config.yaml
experts_per_token: 1
d_expert: 352
balance_loss: 0.000242
balance_bias: true
num_key_value_heads: 10
norm: "rmsnorm"
attn_scale: 0.125
init_std_up: 0.0278
schedule: "wsd"
final_lr_fraction: 0.0
max_steps: 3801
Below are experts of layer 8 (counted from 0) of a mixture-of-experts language model. Rows are named router (the router's row for the expert), gate (a neuron's input weights, with its number), up (a neuron's input weights, with its number), down (a neuron's output weights, with its number) and show model dimensions 384-511. Each number is 50 + 10 x the weight over its row's rms, rounded and kept within 0 to 99.
Before each expert's rows: a language model's description of what the expert responds to. This comes from a sample of Wikipedia text that the model never trained on.

# expert 4
Description: Header and label words in tables and succession boxes, such as Preceded, Succeeded, Notes, Result and Bronze, plus LaTeX commands like end.
router:29 51 49 54 57 63 49 46 43 62 60 49 51 43 44 49 47 50 46 65 55 68 37 49 47 51 56 45 40 39 53 44 57 55 37 60 36 39 44 59 44 31 80 59 65 38 45 64 45 45 58 29 56 43 59 76 53 80 36 59 27 40 46 39 38 46 50 42 61 43 39 45 51 57 67 58 44 39 59 43 50 53 38 59 43 49 49 47 44 47 46 44 50 47 54 51 28 44 52 45 57 46 50 41 46 52 48 42 37 53 45 56 40 49 59 54 71 54 59 62 55 31 22 34 53 55 44 52
gate2:35 54 44 64 61 56 55 75 42 58 52 42 51 57 57 40 49 44 47 55 53 52 66 64 47 54 46 58 66 45 39 51 36 43 64 34 51 61 68 52 45 54 55 67 54 44 54 56 42 43 62 38 44 50 66 52 59 63 55 45 43 54 64 46 34 47 48 36 57 40 50 52 38 57 63 55 43 52 56 58 72 57 30 47 49 28 56 28 43 53 54 65 80 65 54 57 39 36 46 45 50 65 53 57 52 45 38 62 56 50 46 72 60 30 55 45 65 43 64 66 41 36 55 56 59 53 37 26
up2:47 53 52 64 52 46 68 52 58 36 39 65 36 51 48 48 52 47 61 37 50 52 37 33 46 55 38 35 60 51 56 44 52 57 58 41 59 50 39 42 41 53 42 56 54 48 54 47 50 50 41 42 40 56 48 47 78 32 66 57 52 56 48 45 44 37 38 81 40 51 42 60 44 52 30 71 57 49 65 53 38 58 42 54 43 69 53 43 62 38 41 47 38 57 50 50 54 80 42 26 49 49 61 71 44 51 38 42 52 46 75 50 44 52 50 62 47 38 59 52 50 37 57 37 57 63 61 59
down2:51 50 47 41 54 56 67 43 43 51 43 60 42 57 36 48 32 52 49 67 52 44 51 40 53 63 37 42 60 54 59 52 59 54 40 72 52 42 66 51 54 69 44 30 58 38 60 50 42 43 45 29 57 54 36 45 49 52 56 57 60 48 39 27 57 61 40 61 46 59 58 53 43 45 50 72 44 45 46 53 37 40 53 59 33 69 49 50 40 39 51 49 23 57 55 39 63 45 47 47 52 30 73 55 49 41 66 56 45 47 44 41 51 54 48 61 63 63 64 46 38 52 56 53 61 40 50 41
gate3:39 72 48 39 58 53 57 51 61 46 31 45 47 45 62 46 53 42 32 46 40 58 51 46 61 49 46 50 57 29 76 39 50 38 62 41 46 38 38 41 50 61 69 57 55 57 40 41 65 46 66 45 53 61 44 37 55 54 61 44 60 71 34 46 38 41 37 48 65 53 53 46 47 57 40 69 58 50 41 69 42 36 40 40 53 52 41 34 64 34 57 55 62 32 65 51 41 34 27 51 55 34 52 44 46 38 53 51 27 41 52 66 61 45 43 51 50 55 55 20 51 59 47 42 69 43 70 49
up3:54 59 56 54 40 61 40 48 51 43 49 46 36 34 62 61 59 55 58 65 50 60 51 41 61 63 49 61 55 51 42 54 65 48 33 51 59 65 62 36 45 58 61 40 32 38 40 34 58 57 58 50 56 46 60 54 19 46 39 41 39 52 67 43 43 38 61 51 35 53 57 59 46 55 48 30 51 41 39 46 55 44 33 27 60 61 36 46 71 72 54 61 52 57 55 54 44 36 50 55 70 53 53 49 56 53 65 62 33 56 58 44 51 61 46 46 52 54 43 62 46 64 52 38 58 45 47 33
down3:52 54 43 43 59 59 47 47 34 49 56 53 55 72 59 62 60 41 23 43 61 68 50 50 36 54 57 52 37 36 40 41 53 40 45 62 46 38 71 65 39 57 51 40 59 56 38 61 43 72 42 47 71 51 71 40 58 38 47 56 60 40 49 40 50 49 49 52 39 46 39 58 54 43 48 61 53 68 40 43 44 52 39 63 60 63 49 54 64 65 58 57 57 36 46 62 71 59 32 58 54 36 55 40 53 56 57 41 57 40 51 76 50 65 45 65 44 35 31 37 41 51 61 59 66 51 51 61
gate4:61 56 71 50 52 62 60 47 55 47 58 62 35 38 40 55 63 56 54 38 66 57 53 60 58 48 56 49 28 42 55 37 46 25 67 49 36 23 56 51 60 56 56 57 28 36 53 40 43 55 45 32 60 48 59 46 44 22 50 45 36 45 35 60 34 48 68 67 49 35 69 57 46 64 42 49 53 53 46 41 54 55 54 59 60 46 44 54 45 65 52 44 66 55 47 42 61 42 69 44 56 38 39 76 54 47 41 44 64 57 37 47 35 44 41 53 44 48 62 55 43 57 57 32 53 59 54 58
up4:46 45 41 49 65 60 50 44 45 44 41 42 60 66 60 41 54 55 42 47 39 52 34 43 53 56 55 48 44 37 72 63 59 57 50 56 53 48 55 57 56 62 32 32 48 38 64 62 44 37 52 52 53 39 61 47 58 42 53 47 49 49 43 60 48 64 52 59 57 50 37 63 69 43 65 62 46 49 46 46 65 66 58 55 39 51 42 57 52 47 33 49 52 39 44 48 68 52 52 63 51 32 35 44 53 36 39 50 50 41 54 31 60 42 32 37 52 51 43 58 33 49 51 37 53 57 41 72
down4:59 52 57 46 35 41 52 47 49 53 48 43 51 54 58 45 42 53 52 53 57 45 46 54 64 49 35 56 58 44 63 39 59 44 58 44 75 49 44 27 56 62 35 50 29 56 44 28 48 58 53 33 30 54 52 58 50 60 42 52 61 60 44 30 39 50 41 42 57 43 56 46 43 55 46 60 54 40 57 39 43 70 60 54 59 62 61 58 28 43 65 51 51 44 39 49 44 50 45 47 57 46 28 42 52 29 40 37 50 50 47 44 64 41 44 67 51 38 57 57 47 47 27 63 49 52 49 46
gate5:49 51 44 57 37 48 31 63 35 38 57 56 56 65 58 52 63 44 62 55 57 66 38 56 49 42 39 52 50 52 41 59 50 40 58 50 42 46 54 56 50 51 46 46 65 48 63 57 49 63 47 48 47 57 51 54 40 43 52 37 56 45 38 46 48 37 44 60 73 60 44 41 60 55 34 35 42 59 35 53 42 47 54 61 53 68 46 48 47 22 43 57 49 46 44 63 47 44 41 55 56 49 31 58 62 41 44 31 43 70 38 54 40 44 50 36 35 44 43 47 52 63 53 55 70 56 67 73
up5:45 56 51 57 38 50 47 38 53 50 31 52 52 60 49 51 63 54 35 61 53 54 48 57 31 47 47 35 54 50 58 49 48 42 24 61 40 63 50 56 69 51 59 69 50 47 48 32 56 59 78 41 58 47 54 48 39 74 53 59 59 42 62 59 61 31 63 40 34 45 55 47 41 37 52 52 32 67 48 56 48 48 63 56 24 52 42 40 39 48 21 45 38 44 57 50 53 59 52 41 48 47 46 44 47 34 32 41 72 50 60 48 44 62 65 65 65 48 39 54 37 50 58 61 66 38 66 55
down5:56 48 55 69 39 30 36 75 63 40 47 40 62 38 50 47 34 41 51 34 52 31 59 47 46 45 45 46 49 69 35 67 25 56 51 51 43 48 56 53 56 58 56 50 41 57 61 62 51 51 61 35 50 50 43 62 48 51 47 73 58 40 43 62 62 50 47 43 36 26 58 36 40 62 43 35 55 39 37 41 45 54 41 39 52 52 33 37 48 61 41 48 43 44 44 51 50 53 42 57 46 58 52 47 50 53 53 50 54 41 47 47 57 53 66 46 39 49 63 39 74 53 41 42 69 52 39 55
gate6:54 60 57 41 40 56 55 52 65 54 54 51 46 41 48 46 49 38 39 47 52 62 53 48 39 52 36 40 42 61 77 32 54 55 62 47 50 37 40 53 36 61 54 44 61 55 36 46 61 41 52 58 72 38 43 51 43 52 57 65 30 29 66 61 57 50 45 62 40 43 45 55 48 56 54 43 51 46 42 44 57 53 41 42 49 53 64 35 59 42 46 45 53 49 58 34 42 62 50 49 45 36 68 30 49 55 43 61 37 50 48 52 67 39 65 57 63 54 39 43 41 26 39 35 60 72 52 36
up6:43 23 53 53 64 56 53 76 52 47 56 47 62 45 52 46 33 47 50 55 57 59 55 56 38 49 40 47 51 35 56 48 63 35 35 41 55 55 29 52 51 26 59 51 46 42 51 52 46 50 54 49 45 64 49 65 68 44 56 43 35 43 34 32 50 33 61 42 44 63 42 65 48 40 39 52 47 43 61 52 48 50 51 41 53 51 42 54 57 57 65 62 45 63 46 39 51 51 41 52 66 51 48 66 46 53 78 67 40 44 46 45 72 70 61 46 70 76 73 48 41 45 56 66 64 57 53 37
down6:48 63 42 43 58 42 41 79 52 27 42 55 53 53 58 48 61 60 45 46 42 51 56 34 43 51 62 59 67 46 57 33 70 51 58 54 61 56 40 58 54 62 61 45 31 27 28 60 58 31 59 52 40 64 58 27 42 64 37 36 53 41 40 68 48 45 54 46 62 45 46 64 34 48 40 54 37 50 49 64 49 45 53 53 51 46 54 52 55 48 48 48 71 50 52 61 66 51 50 54 46 59 46 54 37 61 41 58 78 39 56 41 47 42 42 47 48 63 47 58 37 48 56 66 54 53 55 48

# expert 14
Description: Nouns naming organizations, divisions and competitions, often capitalized after the or National, such as League, District, Division, Championship, Cup.
router:50 63 53 52 45 56 64 27 56 49 52 49 47 48 68 58 52 54 46 66 44 62 42 54 34 61 50 62 71 36 49 47 49 46 40 52 64 35 39 55 51 56 54 32 42 37 34 54 63 56 61 51 42 57 43 68 42 63 36 65 41 41 54 38 64 50 48 39 36 41 31 51 46 63 51 52 50 61 53 55 47 48 50 61 49 45 53 48 27 65 36 41 30 47 59 55 41 59 53 57 49 36 40 51 37 37 45 39 35 56 59 31 55 44 64 49 64 50 62 45 50 54 46 40 59 53 50 26
gate2:49 43 57 46 58 44 47 39 43 65 47 41 59 67 66 53 45 45 43 55 46 52 48 56 63 44 63 45 68 64 48 45 43 30 53 49 46 51 51 57 47 43 53 44 54 36 44 58 66 46 58 56 47 45 57 61 70 53 56 50 52 73 68 46 46 38 46 45 48 58 43 66 43 57 49 65 50 53 58 36 51 45 57 59 38 56 51 49 70 39 62 53 64 36 29 41 52 45 33 48 49 68 58 58 37 35 51 59 49 40 43 59 46 55 46 57 41 38 37 60 31 67 49 53 51 34 50 36
up2:41 60 31 56 59 60 54 45 60 29 37 46 58 47 52 42 53 53 55 54 46 55 35 55 45 51 63 43 58 44 53 48 44 63 45 47 47 56 54 33 50 61 47 54 45 43 47 57 48 70 32 48 43 55 47 34 55 52 53 40 43 39 45 45 52 40 47 51 57 62 49 45 42 36 49 48 37 33 51 46 52 52 47 56 37 44 59 65 50 30 51 56 52 71 51 49 45 57 48 56 47 41 50 43 52 56 37 40 51 70 55 52 50 60 46 47 63 38 48 56 52 54 42 39 58 55 54 40
down2:66 38 47 39 49 47 68 56 61 70 56 47 48 48 49 28 49 35 65 53 56 52 41 44 59 59 58 48 64 51 55 55 49 27 53 34 51 61 61 32 44 57 52 60 55 43 43 54 51 42 46 50 57 48 46 63 58 42 55 62 60 60 31 55 64 38 38 46 56 56 42 58 53 45 57 48 41 67 44 55 75 40 52 49 30 53 46 58 52 53 56 38 38 52 41 52 58 52 42 46 33 80 36 54 48 39 45 55 72 56 48 55 48 42 50 64 49 53 42 60 38 45 63 53 48 53 67 49
gate3:62 59 21 55 51 74 46 29 49 40 50 40 66 55 58 44 58 51 56 41 48 40 62 57 51 45 47 76 38 54 54 41 58 45 41 45 59 51 47 32 53 47 44 44 47 49 42 36 48 15 41 58 61 50 64 55 55 50 54 61 53 49 44 39 49 39 46 36 50 63 48 51 51 54 44 62 54 60 48 43 53 44 60 63 46 46 48 52 57 43 49 62 56 40 66 61 53 53 60 62 49 28 48 38 54 27 58 59 39 48 63 51 47 64 53 36 43 59 45 63 34 56 50 54 80 52 60 41
up3:61 68 68 63 56 49 62 68 58 69 61 39 49 45 52 51 46 64 63 68 51 47 53 35 64 65 77 38 41 55 61 41 58 71 60 76 57 52 46 51 44 44 50 45 54 51 61 46 49 41 60 54 58 33 45 62 46 50 25 45 56 70 69 41 35 47 57 69 26 46 48 52 45 59 42 41 53 67 55 46 59 54 35 48 43 70 47 49 35 70 63 39 42 54 45 56 51 56 33 52 42 55 30 42 51 54 60 50 52 42 57 39 36 50 47 58 37 51 50 41 41 66 41 55 35 52 23 65
down3:52 63 41 57 55 47 55 39 49 50 50 50 66 62 56 58 35 43 43 48 55 50 42 53 36 47 57 50 51 45 47 57 51 63 63 69 48 32 48 55 67 52 48 58 54 81 45 56 41 68 59 34 56 50 53 50 52 62 50 45 48 44 55 43 64 46 69 61 46 31 42 58 74 68 55 48 38 62 40 56 43 48 49 44 55 51 56 64 44 40 54 44 62 41 59 44 48 61 42 67 51 46 51 32 41 40 57 59 55 56 56 32 35 59 56 53 35 74 44 73 40 46 53 60 64 50 58 70
gate4:51 51 71 54 49 42 53 57 60 50 57 37 34 66 44 42 49 30 67 63 49 71 46 49 30 57 55 56 63 42 63 44 54 36 51 46 57 28 55 53 25 28 36 45 53 43 51 63 56 64 51 44 55 42 36 48 47 45 48 35 46 59 45 49 31 46 61 57 55 40 46 48 51 57 35 46 49 62 27 53 35 45 51 48 61 39 49 61 41 52 51 56 44 49 47 63 48 31 64 43 56 67 59 35 56 36 43 40 52 52 60 37 54 62 55 61 43 60 60 55 39 35 49 55 36 43 38 60
up4:52 47 45 77 41 52 44 59 62 21 49 40 52 48 43 65 51 56 46 38 44 62 48 45 53 48 60 57 47 45 46 54 55 50 41 66 56 34 43 36 48 49 64 42 53 63 47 47 26 49 54 48 49 35 40 51 35 38 41 47 62 44 41 63 42 53 56 52 40 70 47 44 45 49 52 54 78 45 39 36 59 33 48 45 42 47 43 64 41 27 66 57 55 41 57 42 56 64 44 36 45 49 38 41 43 45 50 55 41 50 46 39 60 38 42 36 55 33 40 57 57 57 51 58 53 65 50 48
down4:45 30 54 69 46 55 63 34 53 57 56 49 33 46 65 45 47 45 51 55 61 48 58 46 56 39 56 53 54 38 35 67 57 53 33 58 41 47 46 55 39 63 37 58 64 44 56 55 42 59 33 48 48 55 48 49 60 52 53 40 41 25 68 56 53 41 60 44 47 53 77 48 44 62 58 63 62 30 56 49 71 47 58 61 45 59 39 62 51 48 67 58 43 60 46 58 46 53 59 54 38 45 41 62 58 63 41 39 34 68 49 42 44 54 46 53 27 40 39 47 42 43 32 45 57 65 53 49
gate5:59 51 65 62 41 55 35 52 47 51 45 59 49 64 50 39 47 54 48 74 53 55 61 50 40 59 48 49 49 59 48 44 37 57 53 51 48 56 42 49 39 49 43 59 51 42 42 57 32 62 42 43 61 64 42 56 67 45 50 42 56 63 67 42 47 55 53 54 46 54 32 55 52 61 46 30 35 63 50 36 24 70 66 52 42 50 68 52 51 62 47 63 45 47 47 51 44 27 41 42 59 49 32 45 53 64 41 53 55 72 62 52 42 47 50 46 66 66 28 52 51 58 52 39 53 24 42 43
up5:47 60 50 63 45 49 43 42 52 59 56 58 43 67 49 48 55 63 48 42 51 58 55 62 47 45 41 46 59 40 62 56 40 63 51 48 42 40 39 56 60 44 62 46 52 69 56 36 76 56 47 36 40 60 60 56 66 57 27 59 38 51 47 46 57 43 48 64 54 56 37 49 33 41 42 55 39 43 51 50 41 48 50 49 38 52 63 41 46 65 33 68 47 49 43 55 35 55 24 57 47 52 46 52 34 43 47 59 51 42 54 46 58 47 50 33 43 57 26 42 45 48 54 52 57 34 57 49
down5:49 57 45 49 42 32 55 53 62 34 56 44 47 41 38 40 64 38 41 57 46 63 49 49 48 52 53 46 57 55 55 62 40 64 50 52 56 35 40 71 30 46 50 46 46 58 48 48 51 42 54 43 66 47 46 46 46 56 66 35 34 44 51 42 57 61 47 42 63 46 41 48 57 75 51 60 32 33 57 58 67 48 57 63 47 52 37 44 44 30 51 53 55 57 26 57 60 55 45 64 54 45 44 39 59 47 46 62 62 46 57 58 63 43 43 64 60 50 47 37 57 40 75 46 47 48 39 60
gate6:35 34 55 64 47 51 56 55 46 60 43 54 55 40 46 67 59 39 53 56 44 39 42 60 51 56 55 51 67 59 54 34 42 41 53 64 63 34 54 59 35 34 54 47 36 54 35 63 51 31 41 54 54 74 41 53 51 42 61 45 56 54 51 48 41 67 39 35 48 59 37 54 52 49 70 55 59 46 47 62 49 40 53 45 44 46 37 53 38 59 35 65 43 43 45 37 68 47 49 57 51 56 49 46 63 51 59 57 42 51 57 47 43 43 55 46 45 46 44 39 39 57 29 30 45 61 52 49
up6:41 52 40 57 50 67 38 62 30 56 51 57 45 76 64 48 38 58 53 45 37 50 43 46 37 45 39 50 56 51 50 49 38 51 58 65 74 62 44 38 61 55 39 38 44 55 29 40 56 61 43 47 66 36 39 51 53 36 45 60 37 55 59 24 42 57 59 52 51 49 44 30 46 34 56 51 49 61 53 47 52 55 66 54 62 49 36 58 59 54 36 62 53 37 62 60 47 62 38 44 46 36 37 59 52 50 50 64 51 45 54 51 44 60 54 46 56 60 55 50 43 49 36 51 45 49 49 51
down6:50 35 41 55 48 52 44 50 48 51 35 40 58 49 51 51 73 57 57 52 48 47 56 63 51 42 57 62 54 37 60 66 39 56 44 52 73 32 38 60 62 53 55 57 18 51 49 60 58 41 70 49 44 60 43 35 65 44 56 66 57 45 61 44 39 64 71 40 61 63 44 56 59 56 67 53 51 42 54 64 46 46 45 53 59 40 40 60 49 63 47 72 35 37 63 46 49 52 58 50 43 55 55 47 51 46 39 51 49 68 59 57 43 24 46 59 69 45 45 54 55 42 52 64 62 56 59 48

# expert 11
Description: Object pronouns and plural nouns for groups of people, and the ers suffix, such as him, them, readers, students, members.
router:37 55 35 51 55 54 59 50 71 70 63 66 83 67 63 67 50 57 64 51 42 56 48 51 44 51 54 33 54 51 32 51 52 53 43 65 55 58 35 62 55 48 57 37 44 52 52 59 52 58 49 34 35 36 50 55 55 58 36 61 51 65 68 38 54 55 42 63 43 42 33 39 52 57 42 65 58 40 41 41 41 57 49 56 46 51 48 49 39 59 57 41 57 62 67 48 42 45 60 47 56 42 38 59 52 26 49 49 56 40 81 39 45 38 40 68 69 53 57 52 46 55 30 49 62 39 34 40
gate2:41 41 50 56 32 50 53 52 43 44 57 48 46 60 36 47 34 42 55 65 65 30 54 52 53 52 49 51 68 37 51 50 49 58 39 49 67 39 52 40 48 55 21 51 57 45 41 41 56 47 51 38 32 33 47 45 47 47 60 61 46 46 54 46 44 55 59 53 59 55 51 60 43 48 42 37 55 41 65 66 40 59 39 60 46 40 55 48 43 40 57 65 44 38 54 51 60 81 41 47 54 59 47 65 65 63 50 41 54 49 39 35 36 50 58 53 48 56 33 61 36 45 45 58 41 50 46 51
up2:55 57 51 64 65 78 76 68 52 52 38 69 42 37 55 27 41 55 61 54 56 40 53 56 38 48 59 51 67 29 59 23 56 76 65 61 65 44 50 56 41 44 49 66 68 47 55 43 68 57 53 58 66 52 43 35 70 52 54 46 33 43 46 40 55 55 46 34 50 52 54 56 62 38 46 62 37 49 50 50 51 50 45 40 70 41 51 49 49 27 61 63 45 52 61 56 50 56 53 48 53 32 54 48 61 49 39 52 50 32 58 41 41 39 52 51 61 23 50 61 57 41 52 52 57 43 59 46
down2:30 70 43 57 33 55 56 60 42 53 52 48 31 43 54 58 54 61 54 58 60 52 57 47 67 58 52 58 59 44 72 50 35 43 41 50 53 52 63 59 37 66 50 52 67 42 33 31 50 33 60 27 47 53 44 53 38 57 63 39 54 62 45 51 46 33 37 53 36 60 55 62 45 37 51 36 47 39 31 49 44 66 53 44 48 63 43 49 47 59 48 47 49 53 52 49 50 62 43 49 53 37 49 66 44 51 53 81 58 54 55 50 53 37 38 43 46 47 50 41 37 36 65 52 62 57 50 52
gate3:52 72 41 43 43 46 51 61 45 61 58 32 72 36 55 44 56 51 49 60 27 44 59 59 51 44 44 57 43 47 55 52 43 53 44 47 40 40 52 38 41 51 45 69 63 51 46 46 36 46 56 42 43 69 49 58 50 48 52 44 50 54 35 44 49 45 65 45 38 58 46 41 46 45 68 50 52 58 59 68 61 51 38 47 41 53 39 60 40 59 53 35 48 48 63 53 48 37 31 55 48 36 42 44 55 52 56 51 39 52 46 41 59 58 59 49 54 63 52 64 40 50 35 57 38 31 36 56
up3:72 41 50 53 57 67 35 47 63 49 58 45 36 60 39 45 57 62 58 38 49 46 48 45 66 75 61 58 55 23 50 51 57 44 42 51 28 53 38 51 70 49 45 50 53 40 41 58 65 60 64 57 69 53 60 55 59 35 36 29 43 57 50 59 32 43 57 42 62 52 35 49 41 53 46 53 53 33 50 60 60 66 34 50 39 41 41 45 56 55 65 57 46 62 50 41 34 47 58 35 50 51 35 41 51 71 62 43 38 57 57 34 52 55 37 50 56 43 45 55 63 38 50 57 62 52 48 37
down3:59 43 59 53 54 45 68 33 38 34 62 44 49 58 59 60 51 59 43 54 45 50 46 62 45 58 54 51 46 48 36 50 53 64 50 64 45 54 44 58 43 42 55 44 65 45 32 48 43 62 61 55 71 40 63 48 53 32 44 47 26 39 39 34 53 51 62 63 41 44 50 59 60 31 47 58 47 40 34 52 43 67 51 77 50 69 51 52 56 52 47 62 42 46 56 46 42 49 48 53 25 58 45 38 48 57 59 51 48 38 54 60 42 53 37 51 51 51 65 48 55 43 61 56 54 45 49 57
gate4:25 57 56 56 54 55 43 58 63 64 59 54 41 53 57 48 59 55 67 43 58 53 44 56 72 33 32 40 48 72 33 47 44 45 63 47 61 37 53 49 53 59 57 63 56 36 45 49 36 57 51 38 48 56 36 26 44 67 36 59 48 42 49 39 46 58 39 46 65 62 58 32 31 71 56 43 45 62 35 41 35 51 59 42 57 62 47 49 58 35 58 47 54 54 61 55 49 31 74 52 57 53 45 53 62 60 59 36 52 54 46 48 44 29 47 76 63 46 62 44 57 64 52 47 37 44 52 47
up4:46 36 72 65 61 62 60 47 49 45 60 43 40 58 48 70 55 46 42 24 47 43 45 43 67 33 48 50 57 35 41 62 42 56 39 36 44 48 66 48 42 48 48 29 56 69 45 50 38 57 38 38 60 53 57 34 28 58 54 53 51 34 54 61 40 79 33 34 61 67 48 59 32 64 48 40 53 49 53 41 61 45 62 40 66 38 51 35 44 34 57 52 37 33 56 53 45 48 43 34 39 48 55 38 54 55 45 36 56 49 67 42 68 23 55 72 38 37 55 64 50 52 56 61 29 66 63 49
down4:57 51 44 61 65 46 54 45 52 34 69 60 62 45 45 36 47 49 58 30 47 28 60 69 53 34 51 25 52 47 56 48 66 42 36 47 39 50 43 43 53 50 53 51 38 42 58 49 48 46 35 33 51 46 51 42 52 55 62 43 52 47 48 48 48 67 61 42 50 45 45 60 56 54 53 40 48 42 58 43 44 48 50 55 56 52 59 55 50 46 32 53 38 66 48 71 56 50 41 63 50 46 57 59 54 42 37 48 47 69 51 62 47 73 47 48 57 57 53 56 51 55 50 61 40 57 69 57
gate5:48 62 45 56 35 38 50 49 66 47 52 55 43 62 61 57 63 28 47 46 54 59 36 55 36 48 38 47 48 53 52 64 52 60 44 52 42 57 58 40 38 48 40 45 73 42 42 62 37 46 61 45 64 60 59 72 47 46 44 61 61 52 43 54 60 56 58 52 51 56 18 32 47 56 43 48 44 43 49 43 57 53 40 57 50 62 56 57 68 41 43 63 44 35 38 52 47 31 63 49 55 55 38 66 49 55 41 46 64 42 53 50 35 28 48 57 39 62 44 41 32 47 58 51 48 43 51 44
up5:48 45 40 62 50 60 53 56 37 41 34 47 56 41 43 49 56 47 42 57 37 53 48 38 42 70 66 34 36 57 67 50 55 44 57 39 54 48 67 48 41 54 51 45 61 46 53 41 52 76 59 49 52 64 46 61 43 53 61 55 52 56 55 63 72 34 54 54 71 48 56 46 45 53 55 33 54 48 33 46 58 57 65 60 35 45 41 39 55 67 50 55 41 40 46 60 49 39 42 47 60 49 50 43 46 65 49 36 55 61 51 45 51 38 66 46 42 62 51 39 44 40 62 47 68 35 45 46
down5:50 52 48 63 55 48 48 62 59 49 50 45 76 60 40 62 42 70 47 56 61 41 64 50 48 64 49 59 53 34 44 32 42 48 64 50 36 45 50 54 43 50 65 43 40 39 40 46 33 38 52 53 61 57 52 40 55 42 49 38 35 37 53 55 46 45 47 54 40 48 52 47 56 49 46 52 48 57 39 65 48 58 52 55 49 49 60 41 57 58 44 66 43 44 74 52 67 55 44 53 59 48 62 50 54 60 52 65 40 46 47 39 62 66 67 56 60 55 64 36 62 52 47 47 35 70 37 57
gate6:47 35 56 42 44 55 51 64 60 55 48 46 48 63 53 67 29 58 57 46 65 68 40 47 60 28 37 55 60 49 32 19 54 38 82 46 58 48 44 53 55 60 57 51 36 46 50 51 42 49 58 46 55 57 44 38 32 33 53 59 52 59 36 52 47 46 48 67 53 64 52 48 48 53 46 54 66 46 42 39 45 46 55 34 54 58 41 58 37 41 60 54 59 55 43 53 42 56 48 40 48 52 52 62 51 54 66 50 42 39 49 53 41 38 68 61 65 64 49 68 46 60 40 45 55 54 64 50
up6:30 31 39 68 42 59 43 63 32 66 38 51 45 59 52 52 47 72 39 49 55 36 49 53 62 46 49 59 66 51 51 49 53 41 54 69 59 52 46 44 44 42 30 61 56 57 45 64 51 57 55 56 38 55 51 35 38 40 46 56 41 39 47 38 46 55 57 51 58 40 43 53 49 46 39 41 49 41 53 47 55 66 51 56 59 59 57 54 50 51 49 57 72 49 56 46 38 49 47 49 58 51 47 49 37 33 51 50 37 42 53 46 46 48 53 50 55 51 64 52 53 76 38 34 49 48 44 46
down6:59 54 40 55 54 38 58 55 32 54 46 49 51 54 49 29 51 63 52 52 58 37 42 48 38 51 63 59 61 54 56 53 35 52 29 57 56 53 64 56 42 55 53 50 55 49 61 41 61 50 60 57 56 53 45 55 48 61 42 54 63 66 43 72 64 40 54 42 46 56 52 37 43 48 61 40 43 44 51 51 65 50 46 55 43 29 61 53 51 40 62 47 56 47 54 51 45 33 61 29 45 49 55 46 42 51 44 45 64 65 60 55 48 44 48 56 59 39 64 40 67 50 36 49 49 41 49 44